Below are experts of layer 4 (counted from 0) of a mixture-of-experts language model. Rows are named router (the router's row for the expert), up (a neuron's input weights, with its number) and show model dimensions 0-223. Each number is 128 + 32 x the weight over its row's rms, rounded and kept within 0 to 255. Numbers have three digits each.
After each expert's rows: "mostly gets" lists some tokens that are sent to it at least half of the time. This comes from a sample of Wikipedia text that the model never trained on.

# expert 18
router:126116137124167134113083175160107164132097131118089123148136151108124097115116172169145077084143148123071119134137189098185075146077170144145086125111165078144141110073151183112132142135135111113120154131085158111137174135142090100172122192145014107105106146113094160179135109122155046105116146103122132166134101133179132155110173135130179110137107109115121096107134120144126143085121089130098147159128139099082170138116166131106186082152136059125115086139174095156115106138171126132134161057088105154146136195103068104103166151170127162151088185123138159105142214061115114182079104108132164095074153149169152147116162151103113085157106149131112130033114114164126189128171
up0:134088137147139132134085137134156145107084215090147141122091120100082142141098120161112118121125081180113122133183115125126144105152191168157154109130126177087181150113094112124132105099111129075112161173133087090125154110071106068135210176193080089174146076128083144147115168094140126106122192138185085109159123139085087150103164073132118160099187113110153188137117129141080049115117117128108094112163157151165137145108154188130148115108157109119097064155087064152117117185080103152140190080147088082184132112106104147155137142163132137119125125195068156155119195080130165189129144135139139163147089068132121129138108156145119114123143182072144157114087122117167127125140
up1:135126105105019093144116134162084167167126083173127095127139178137128131080120144130090066135132076121193113147091142119138161106100156083126112093161142124166118137134110182065150113126138104097159084103167111169112115171146126116143109114109111109092111117116114059151088084164084084150144135145114134214136161174101108102122137096099103137148155123108134171145168094152092089135111155137086117059113159144083185123188089097153124194089086098132133077104093110157150162045119086132171124173085139161113123202148125115102110124123158095167103126130121112177124153094088143181122134083111135148127122194169135155067114113144046078123145110105212149101129149081092121123122
up2:203120104182111101210116124144117137196129113113107166120100113107113106110131106110109142173106167119112080154155202089139172128111139159089094205156091074103154084076192174098063148147145111128142092085130149157155154093099123227164132136181107123146115135144080119073127153078129118183150055059085121132116110135109110058087151139090180131128111129117172142116115152153129098123109088122144085183175069166149161110123122160145171124139149134095130126124153171123164141074114084107046141150089076119139119143159101211157137129115127139174137101138147174152110129081162163165121093083149118113092084113156130146127141146143148146111133072120122167117097146143070152123118
up3:173017141140131133109175101177169112124120082124138119143135126081164160188180147174167092110109106165127137151089127123120098170137118127157118119101109110107101165101114107084120158199122088187131180149127169144119081114107097102128140102095107118144106130179171076076128115169148170089107119071119179159128113142182160149135149121182123124126141104115105088074133115132159130027111123171142141134101052096131151120099110178071128113185143130147141082165133071113131088042073210111079184078131119120157128162121133142127161115086118149123129176117131117121148172103176125134120100175057153072115095132093159106132086115135163184097116092146099154162142141090110147131142
mostly gets: "na", "ia", "ina", " York", "ana", "ka"

# expert 19
router:063145118135078112170111133142128132074094145145186162114117165196136189128133133111098127173179046135083129110156102145105099084174153113111154110179072076204133103161146122153103128077155198130137130150159112195144102098144109158088174163128104076202156093159193097132183146183113150115138084165132149155165093102095066109164107123132128097151155117119101130126113076070141081116103066030148110127135121152143103121186135111109134120117142230094139159140111131100149109146129175139116138173122117104126068147133139127185061136109095143113149128110119130095107085135148124156116177099129060141105134116091076108123117112160139115159140133122086138150145100093141113091091
up1:153117104118218093157122137133149118082136110153146091095160071097158084178131172070105127119137120166128098160140127104137082121186168141130115131154090105154148104163121114098145120120129119117049071104088192172160120053111060115161077151094134103155096202176106132153125144161128206139142147123086116116133082124132201164145183077170082119165154170126116157128152129163129150108161142122130157129119122163110137028112097153090123129101133153189157116053086154154158135125155096071151139133133064129159124162098098103156165068162137138105131114131118160136131088180184109150107126121102161067145149176153100142134065130172137110093100122108116166159073095108166125145107
up2:118140046096148101139152127145160182119095170097211148157086133109116162114181185167139129141165197110157115083125062099118139115156135146142122066139159153151192154129136165108120078132124165133095173058151117158093237159148101147148074123137135139146168135133139143149099112133125106146070088152157125144158074137127164081148157131130105089097156092203117181175148114123165147102119142136152171128138142100177146135113063135086084123128077080075113089142148092163128083117138145159154114079167082175143139160080077124136109127136086129102147119108110150146130098216166125148120159139093090174157077162098134116134100077133080142130098157095125108114134059098134110101168
up3:160137125061134176165064163148113165081121131133112093144122142144104105181080109098096173142109059177092130085117135187126112115135194170148129113159170164153187129101141157077113158097147158174130073104138165120112139120149137141101148135135074146099083143083139179159148156185124105145077109120139159089140121139113162120108109094142178094128143112124125163113100163096088157141122116142119081078125078117080132176111086208142108182115109154163067163053155150165136118149139219106164084118146135119164148139172024136169147149141124096063189144094158086090137139142156164144175154131147123103109143112124081120110089189139127155092116140176107145117129185127117095099092
up4:121109178108132086150156135094100169175186152124130147117163087139150131135132144109191076149117122145102101189119105170140128083111104146151202113155092105118128089147177127179118082087148146162122078091107121175079105092103084113119135129154100078110173081158189135095124119081103126132157086092099113136125063144110173124139161145174126133138175087166140136114115123067144182124073150170085149060178100098105095172160146167051123167083126142190112132122133155098165091182162131115171149168125137089168097118160177054098166138073082155141140119130163153203102125116098108155152146134149146190106109143099126152164077100113118097093124195161158151149156124115092148082121
mostly gets: " in", "ro", " re", " In", " 19", " pro"

# expert 3
router:109100124154131171119121153095083078116204160175163036146136137176184136121110053091147090153097081109075135143104098151097140063161082111165091099144097126092176120122083113128100138100146123149144098131060183080117111144136116151072139173109165151108118163129152120131130117129129147128155123104171128114179181173171123118135129143111093086086157072134126093122178144089131140150164104121126072094143132147107142135142141114121067154110087204122160104141136119151118196160147134107129245046165099140122113152130129090143181088114140075087119088185158159162121112125114152172152123118130099124114121123157173164152183129220096131140163073161154120163119131120145157108114
up0:172085123092113101055100168106136153117127066132082199109155118134181126113131078131117092147097179163133158169163104129148159092087143160179148092136135131142086102105158086150167043128148094159117154128152148162075154110150143118157130123157156118095122132125122110095109152166162075095110152169142055143114177153121017131131113142176105126059160154104132100096087141078166176123077102143200070126175097132085163138173136127110104104181135110143137108115167109097121089143085151129111181083152079140145088098087136107107120093139178142161136119156062129143141166102160090168092152088097149148159084137197113110063138166102123156122123113112122123191094148132129100167153
up1:102138181123084203163171150155112048088117116124167093157117155114167152158152163132160078164125128126094111101160143159131134193142106106072185170132087096107155135133149149189115153116114133184163096128088134166057139154159063098130119088119131162117182097144124098120138147161096144167153096152132077148110138138128098167136163144142067114079086109137108145122149115123114121140097128101115118073086080091164139160115157159140139129178084171159082132138133143113114121102141128182094172137155033112186172100150151183121125183098092116158116090188162138170177053068093186157118178105083141089114136147132133122103165118107128088065181096110149161167150108115113084113114
up2:156159140118115149079120162146139048144115090155124134127147140092161155105138065160112122165102164146145075147093110087112147116142174165103075181169097209160161137064173137092124119121148126126155151149196155134170138168175110112131145072160119133110083125104121066150129080098178127154166170163123103104118133094143135194070188095083087107117108118133128122107117083174147117134128123117130120091136070201133106137103163144082105098083122166092105113133095131134168078119151109164174108103143178088106186180114149118085124063128121133109125132157145134128113154151193119084137151143061101093171089114098169028160162150191138157131083169114127095104126104123155064112149
up3:176122133095149161081194065116104139145082073122209118117164123154151093104122087120137084118107153149121134195133138119095120149150168131159073120153172099090137117119084114097104107103144127151124163115155118130117130126088223095160110117134116181165129095178149091136134120127141164178148102189109082123123131155150200117153098108133091092115114079116165116104114132123118144170063146102173157138117106190122122108125127117112163065151103095092093117131153133063151156178134143165171127120116119083136169151121200113133127218065134143122119126087152176135108165109129078112081056163151095126111094102135173064079075202086135141166132138171070140128077093131117118092090
mostly gets: " to", "er", " for", "le", "e", " no"

# expert 11
router:158128099089156108075128108156131156145106120094142144108092142063162124127167095151132093104155175116144105112132205138184107229113123120185116175124160163121159109099094107149118137101103100110100146116135119097191132087132141123158093149092116078099077068101190112159206113114088123093140185145088131167178163122124109114141107100113129125129150114108173120146120152160171189112096094124149123116115093143118068176133184138162082130166132101140131084152146134135137143121136099118163175182128124164199154155095079078127162166163114125074115081142170117049084205168117114116111135079146186111147093095094097151198089124104119112161115136115154132077118090049126179119125
up0:150113173114126125115171075119131133135114134126165140120152135162169104147159126106075093086118094150144116166131088110091096149132100126137102127127114119130072179143133150165146079132121101144148060077132074113074162099150085149130089164140058091081121097131101187095202160193119105116195146125134087121113189146118152146132163148121092085144196141154136094066121144149175144083090149125138106140088108147160150157124112148110110131073170086115082194174142107148151144121172110087173117186186103134155125157159152106106146150074193097153150088149126120122063153038127117131095138156135144170108113096117117202137135135144088112134223190103177143109099089138163093168153
up1:130060102129132068103091122148150202126082082115125080126161194137150152140103131089062137113160139168124163159105136133130129096132096119102153105166154076194111175127078105177131148086146123149179105203146124083176155147107101093135102147100133098085113169089124188187130137117164105111156117143142185107162153132144109102117159167161082137123104097167117090144128115149083120112114135126091140153104119106081137101170102173178110115152147157127105174148039179089099117101128110190176157176129089160115143189134102148102157068139126171159095176165123109105088158084095089133124118134067155155095151179164122167090126097084076127083147154088151104173099128132141113117047
up2:101141146125118139130163146084143178122115196106109171122151180154142140121094116139088114111104154126192132138113114101165195140129139135079166118135128185148148141096137117114131089177137144120141172119115166093126136108122144078117082094136126118107104152119095112148121154159181049162126155097170171100165139139104074143095102142132134145098082090097107151097168219118154147159151150140102123182099099151106078100185110136075133155088093123192091120164053126177138098161107135141045181143113140149164164127145125103133128135038154125109196081158083169039160135140129144123144150121186145123089168125102134060122071112152101191129110086107092111101160083142179189117126
up3:144148140100128188152068131129147084119114155116174071137041148131190102135142171129122119167186140113183107064113097146115137114101094115114134176150131147147169134085196107131144131186120101157134158167140118082127123101132124143142088108152131098101075146059072152148127129150114147151145138217095128164102105168142096141108109171117116073079126147122111126147154131121179125098148081118134114187068101119167140102125054131118144153169121135140138167180071129197134049145139170094158153144140138118102151178164129138091125104120169138138037076159087096074144139147102088122130186115192092103120101132080089163085101148109150102118090090147115128131141052078108134171129
mostly gets: "ra", "ight", "ea", " time", " War", " years"

# expert 22
router:176080156091124120111114130111113087093074100105167152161137092133116135134139177152149182122173086102068119110086143144203162110112193126137204128168134077138083113112109146174142119148133166129084125158167125117097152113098096121128127107136087174191090128137182109160176150115175143115166156135094113123085095125152227122169134161140140138124155151081122153106077101152144067128203111186108157118119081115084051141141109130107130087139160069076083205100192100129140074143166143094110097093108133118139141143123087147183128095197147062092150104086139148119114136142134158108110173139119057074112104112108141105126153152088134094077123122154154126120159114116144164167158
up3:115213150112121177126112129120135127140146152112147133135101108125096188120093095123192145148176094144180119208129110115144063142151152130107129136126105117148155122140083161183099155121105112139211101133085125110103187121094096098085190130133096111163154094116108137095102129052188202067067142126132084143102059171120163146059144113138132111140165175102099127086129128174123132138130100132161088068185182163101103151148105115132159124119124113116116187054092078138155137080094156100096117109118086120174121215152122093133143143125114120089099153088112167133141120137168073130102135136131124109109182170161127150109174059167183130172162147151127090153089145150147155093147
up4:140057111093120143139195128105189079082148117089140131122062083135106158127152116159185115073097150117150042104107147132119226144129120174147159136163146093173083141196107120112143140118131140118156148122134138112128109120115125164121161167122110136112127113138187180138120181071111172135172165135101137122137108169202117138137095108140150150098139121126126128107089112064113163114107165157099133122150155114160056130115100129090107128100101111113099156106145148028193150170116052125142106072133095130174128161085094161151030128140099100146152180148116118196091099124166134134114141114162084118104119138116157128147132135069103169086064163079124105187112100165108155137163
up5:115144106150207148157134165142095100069148121154136083127095148142126146135136142175100105092159100111055154122138116130150083151210144125089114117083093144111118120093131100133143118147162131134132103157090134106058134142144136094124193125182154123135135160077166124085118201119159148082150097163145122184089134165060115125131079182165157155110092102056141178138100098205123126146152163103138145153112144091131130095101178125108126040142164085092114118120078177159101110186184137148059135041162101107171085114139189161131104118181113146114078120136101129171140158158182140112178113149112148073108101150093135131153127094092121133158145137108094110189117113132150121199140
up6:131145117093168162153101148105136116075162150066119186101095076157131140109063103146124148112169137205103155071075172138127162173094116133159147124166104123156107159152107131117065103132187131146161094105147147096135118065130067101123136103093099091097156084083102143079163138147151115137150056122150096068103119116154166169053116126167173180144078148164134176132148179118065123118153089148069114110110156122156145127131100137115124100144114096151130073127176166101122078170059112132135131176087142136164150117196146147187102153139190120121116131116145129137100116090131090058149115078094113116107168081145096152125066075147093156153126134141126112193086067144122132161158
mostly gets: " 4", "20", "2", "4", "00", "3"

# expert 20
router:173155104195118141107090120150136080126136140123102132125109142205103109113138086104026193194139138131096133094142134143132106076140144110176149117112144118113087135183081130096095145119122119123142148130062113134134114122109144145090080163074149102114135159129097149111189093179135133114162148131145134113100141112130139106145135158104159117118128118123107093134155128138088068112072163132133104096121139153100236129134158100139142142053110159133140107107083166073095166140148152139145119155128088150134176101203187105193132093169204160164146064150075114158119192127156110153135127103107088082244132155185148152138135057147135133107103082153119122123103087169168121130094
up3:089112110149135135115118130084121148155177136127173169120130122178133155150118154113135144126098152151121123140084156135156089077083136138064097127127063068136214149132108121122121112119106162072120175037103135110129091047074123097135167146198067122084126185156133113165109072117121101155120145167131153092160123109121123136169135236166111052127148069146156173120137145171148170154158098149106130137105151063104119140056083148107143163104121103158176157117147144099144114163146090136149150141187089127140113116147149143141131147065149152092185048177153175114133149159163134138153066179154150119184163091158114172159128153118128115126142122130098108143139140153106165073156
up4:148066137105135155160101123183150171167110104110149141128179185115126180168111131144081078131102081181164111106110195161108154162060116082171173119141112093127122155111114067161076100089116150135154099143065110129170126163137170156054122136109114076115113157130172148163164120111134073145205138110119161164170090116109037131160119178160123141127153132102092153147103119201077097148179108138171132175137118128176098070165136136138126127090089101122175121170140135166131118092143120124077129162103106110146096163170131144128162145167147210087089136161149113178085193102089139158140090110145153129181101111117099124107129105111169102096163143186099101137075112098107159110107
up5:162086182134097169131128116112192118110125132083147174102130117154052165095115098084071019138083155175124147114184100063091146113115130121136111129123124082134124125150103133115103112072077124118086136128144090156128145199080136144055115094152133152111109153101136165121128169164132121116139164099149140135197113164136062164157135205131110124149148146120114139108117080097150140144095166128175122136105073127144084152139143115127122144123112115121169102099125103136173144122106142070147193145142102121118121152166134144195166156085103224131204124126081122106116108123126146090100058201124143058140115105136176171128082112151135187056130138127141140120103135134121061158172
up6:164125093146110129158077148167208110137119127119162122089098125099090145165122101089113147150124161190146077127136112173123160108146141142178114152077119073082130219129140158140099112186085133143102146139142109141088164145083153128071156164075080168106184162093162122124186172115100107154133137139120189116152102106146150135096142130141155105124162161160148175160128105045099102169157156169139139073138102176049097106124093162124147134084160214136089215083142093120150137118108073167125121095157085117125101126115169158139148111064137157146194126077194110112121164134135112083125113155127128084132151141108132111206091082130099150139139121076139119082120148113171099116117
mostly gets: " of", " in", " to", " for", " with", " on"